config.yaml
n_layer: 9
norm_eps: 1e-05
init_std_o: 0.0
optimizer: "adamw"
decay_shape: "sqrt"
batch_tokens: 131072
Below are experts of layer 3 (counted from 0) of a mixture-of-experts language model. Rows are named router (the router's row for the expert) and show model dimensions 320-399. Each number is 500 + 40 x the weight over its row's rms, rounded and kept within 0 to 999. Numbers have three digits each.
After each expert's rows: a language model's description of what the expert responds to; "comes before" lists some tokens at least twice as common just after its tokens as in all text. This comes from a sample of Wikipedia text that the model never trained on. Tokens count by the router's weight.

# expert 62
router:472429524524525551489577503547512483480521530521555558467462447539544461480506513470560504525425467453460432466503446553548504516432446460575538489485480565522554431534563566516491496497496541495512557551478548494477553563453460507502508468
Description: Space tokens before ages, dates and years in infoboxes and tables, as in (aged 73), December 17, and opening parentheses.
comes before: "200", "201", "199", "198", "197", "202"

# expert 12
router:468445473500499532558451494523552546448515521508554587377431540447449468552537534490550516457532415519465475456508536537503493468454544543528465453525529469565439521455524442484458490570564463495518533533489576512480542526499513400429493518
Description: Abstract and institutional nouns and their suffixes, usually after the or a, such as investigations, negotiations, biography, research, rights.
comes before: " of", ",", " and", " in", ".", " for"

# expert 3
router:574556540471540514511470484495505527511534489457577514505466533553518546480507591509507586554516542467514551521502468433419476524629466544525455445468495493483542482549578589492461508524473459513534505505483528516549521514491448468519431471
Description: Pipe cells, table separator rows, list dashes and line breaks in tables and lists, e.g. player rosters, tennis results, singles chronologies.
comes before: " ", "|", " \"", " USA", "1", "2"

# expert 61
router:546488593459582496529585550527471496450525512515558531492468501575453421502554503481502513611460445452463440478481448519464502565449493487481492517515537460524532494493545539490511477494509510494484530458548479463488556501452523416416417526
Description: Final pieces of names and Thai script, plus numbers in election and standings tables, e.g. Hew-itt, Pennsylvania, Singh, ±% rows.
comes before: " |", ",", " |\n", "2", "3", " ("

# expert 40
router:514472490585569382447551502482499513493471489541566517501541553479447481551482473514586498556464563491556437543517512521500532512442535516456526514442479532456512480478535548427481504517435518543467573519510565465479474475448550477462525497
Description: Middle pieces of foreign personal names, such as -ović, -berg, Balan-and-an, and the words before and until in career timelines.
comes before: " |", " (", ")", "\n", " |\n", "),"

# expert 19
router:446501553558524525531483461528480477466501476515477527472467477408500569487499506499494552448500477495530456517536492426511541550422404553441443525430501520530449458550443445448469508525528518431512499482491578443486509482500457498499571515
Description: First three digits of four-digit years, mostly inside parentheses after titles or teams, e.g. (196-0), (198-0), in 198-5.
comes before: "0", "9", "1", "2", "3", "8"

# expert 18
router:464502479493456429539516530458489478480532404527523489538554460540438458464539480472556490546608495480488486446465506526472485531448530492575569485571528464503582502488500554491529480474511491443551493461514472438429425566470562527516494587
Description: Field labels and units in infoboxes and data tables, such as OS grid reference, Kingdom, Population, Density, km, and coordinate marks.
comes before: ":", "\n", " (", "″N", "-", "^{"

# expert 55
router:537483537543556516443507479551478478506480472548542470527518487459511499501535533476526552527517535458557429539722532542528584490457504493489499474521490486532532494485571452465431419408479472476493543521462486462482490569457513514447471511
Description: First digits of four-digit years at the start of table rows or lines, e.g. | 199-9, | 201-9, plus isolated initials like C.
comes before: "0", "9", "5", "8", "4", "7"

# expert 9
router:476486512540568503444477522503445514488486539533448467518550509553481481445563535526467537493546426473512539544505499500509525553548434478548459502435490533517456564480484466544455578506449579476573496479515392492507575487530511474578476482
Description: Prepositions and event verbs in sports-game and storm-damage narratives, such as over, against, through, damaged, sustained.
comes before: " the", " a", " his", " to", " he", " their"

# expert 56
router:535527527554564513521573539564432425534559462603500539531526487555524489496476544564508561518444449460533503525516465485544488457513478478515533431569473528529512496522527540410485514458483548473545483541564581529522587475410494464507479527
Description: Colons, pipes and commas ending a label or team name before details, as in Unión Magdalena: Molina 10', Release date: March.
comes before: " ", "1", "0", "2", "–", "00"

# expert 53
router:520528493603482503472537536467524425533540508508521444558548519517470550471550461576577466460484538523491523500326519477531461476553478505532485482571542512554486488420490530516405474507474476556542482541527487540470479474481555501497482488
Description: Pipes, semicolons, dashes and field labels in sports tables and squad lists, such as FW, MF, DF, Friendly, Seed, Contract length.
comes before: " ", " |", ";", " League", " Cup", " —"

# expert 36
router:455469473440552478530466505527520440482528475482561524520505544419531519526549418464529531554488473543498476547495546524477503490485491497522559473512494489504530512469519450496456483549547519448503496589449550480574514542518403463448492465
Description: Plural endings of nouns for peoples, groups and institutions, such as insurgents, Apostles, Spaniards, peoples, centuries, students.
comes before: ",", " of", ".", " and", " in", ".\n\n"

# expert 54
router:503434500524553532553577476491496530479475437466465529455493537478515449460446509516517544558493466502514469512478524490543506491489533508465579541535501429522491506558505498481520524525483488507427569440511489512542555456465500443442537450
Description: Endings of Romance and other foreign words and names, often before commas or brackets, such as Lesbian, Insignia, Bourgois, António, Cuatro.
comes before: ",", " (", "\n", ")", "'s", " de"

# expert 22
router:523534467483491417464475459520567507543503544517503510496515476489432467547569474506521513476517592553431519485495437453479475518542492492517419435554464534509525473537544642486521501522450417559479477469483542501522470538491512534520455588
Description: Field labels and line breaks in musician and person infoboxes or lists, such as Born:, Notable works:, NHL draft, Recorded.
comes before: ":", "-", "\n", "=", " medal", "==\n"

# expert 28
router:488461543447571529528547543543450447485473585457554501502477553486568532529503545487497520510436426442529546520523498520456494486541501509502517528471473446468516530581471489521529469455485529478538500563564462520558533429509497419495517473
Description: Clause-ending commas before and, which or but in prose, plus dashes and colons starting taxonomy or infobox fields.
comes before: " and", " which", " but", " the", " including", " he"

# expert 17
router:473531506556486483488500511535451506566555455562531448517496467481477412466548576491530547541492525524537474483610475481486529577482475482427470551490420466471554494469471555439490437433440499477533531484460531510558472554485536483509469570
Description: Closing title markers before an article's first line, as in "= Analog front-end =", plus spaces, digits and pipes in numeric tables.
comes before: "|", " |", "0", "1", "The", " |\n"

# expert 37
router:558516565544543488540527518492468492490540514538506561597505473486434502435534500480530530467510508504539491435446559496525495440461552530517546535487549539468553485397509464489571478552476525513525576431456504495460455482480523555510531543
Description: Infobox values and table cells such as Kingdom: Animalia, gene IDs, list links and numeric cells in result or election tables.
comes before: " |", " |\n", "\n", "|", " /", " ·"

# expert 63
router:475490484457471476489515509417510488516437501528447489441517485397518527520456525424574550460415517462472483506480446527532460485444494419516499477443516495552477478523592493515513447470554408506507577585473498460431575521528490505409511453
Description: Line breaks and colons after "may refer to", section headings, and biographical words such as born, died, Early life, footballer.
comes before: "-", "==", " He", "In", " he", "He"

# expert 46
router:539563490515515538574474569512490473468528536523478483575489504509510545435454561525463453474528541502548481500445485480503510445545465570494501513456476533541539437436478530486523517503390443600493440539434467545515479463482458522548505491
Description: Pipes, semicolons and names in racing and sports result tables, such as Earnhardt, Racing, Motorsports, and asteroid discovery tables (Socorro, LINEAR).
comes before: " ", ";", " Racing", " —", " Chevrolet", " JPL"

# expert 49
router:560462467490476496503508542467487506486549456495439508514503547551450514466556444593610452516496442470488446530402528505519489471491491528521521498459507508501484536484517538480429481465487506493513515486540440573505567501457553534525529538
Description: Cells and headers in football league and match tables, e.g. Total, Date, Pld, GD, goal counts and scores.
comes before: " |", "0", " ", ";", "–", "1"

# expert 4
router:464463456553520521473520467538415492522523426536571434452493485507548490565574536483555519492412497527485458427543526573453531572499526462483497513473493519576470528518539492537436550461503460485582534521557456515470593508469481455466431539
Description: Year and number pieces after a century prefix, such as 202|3, 201|2, 198|4, plus pipe separators between table numbers.
comes before: " ", ",", ".", "5", "4", "6"

# expert 42
router:547443485491545541608508495449481501503545484522454526552517484462496534421483501508552524463493460556556527448530584512517521547517466551467421473481397508483465502517462448486472506522555507548453473526497579518509459539482455472500453488
Description: Past participles after was, were, be or is, such as published, released, expressed, announced, partitioned.
comes before: " in", " by", " to", " on", " the", " as"

# expert 47
router:543563428477553507440457537462449511494511556561538504539569532518541547478460537526515480504564510471550507508535506490480541513538436449512491435484491505489481528413523524465456467479447505553541484567493520573483547484477521533555459503
Description: Words such as under, after, during, when, following, mostly in football and other sports career narratives, including under-17 age-group terms.
comes before: " the", "–", " a", " his", " to", ";"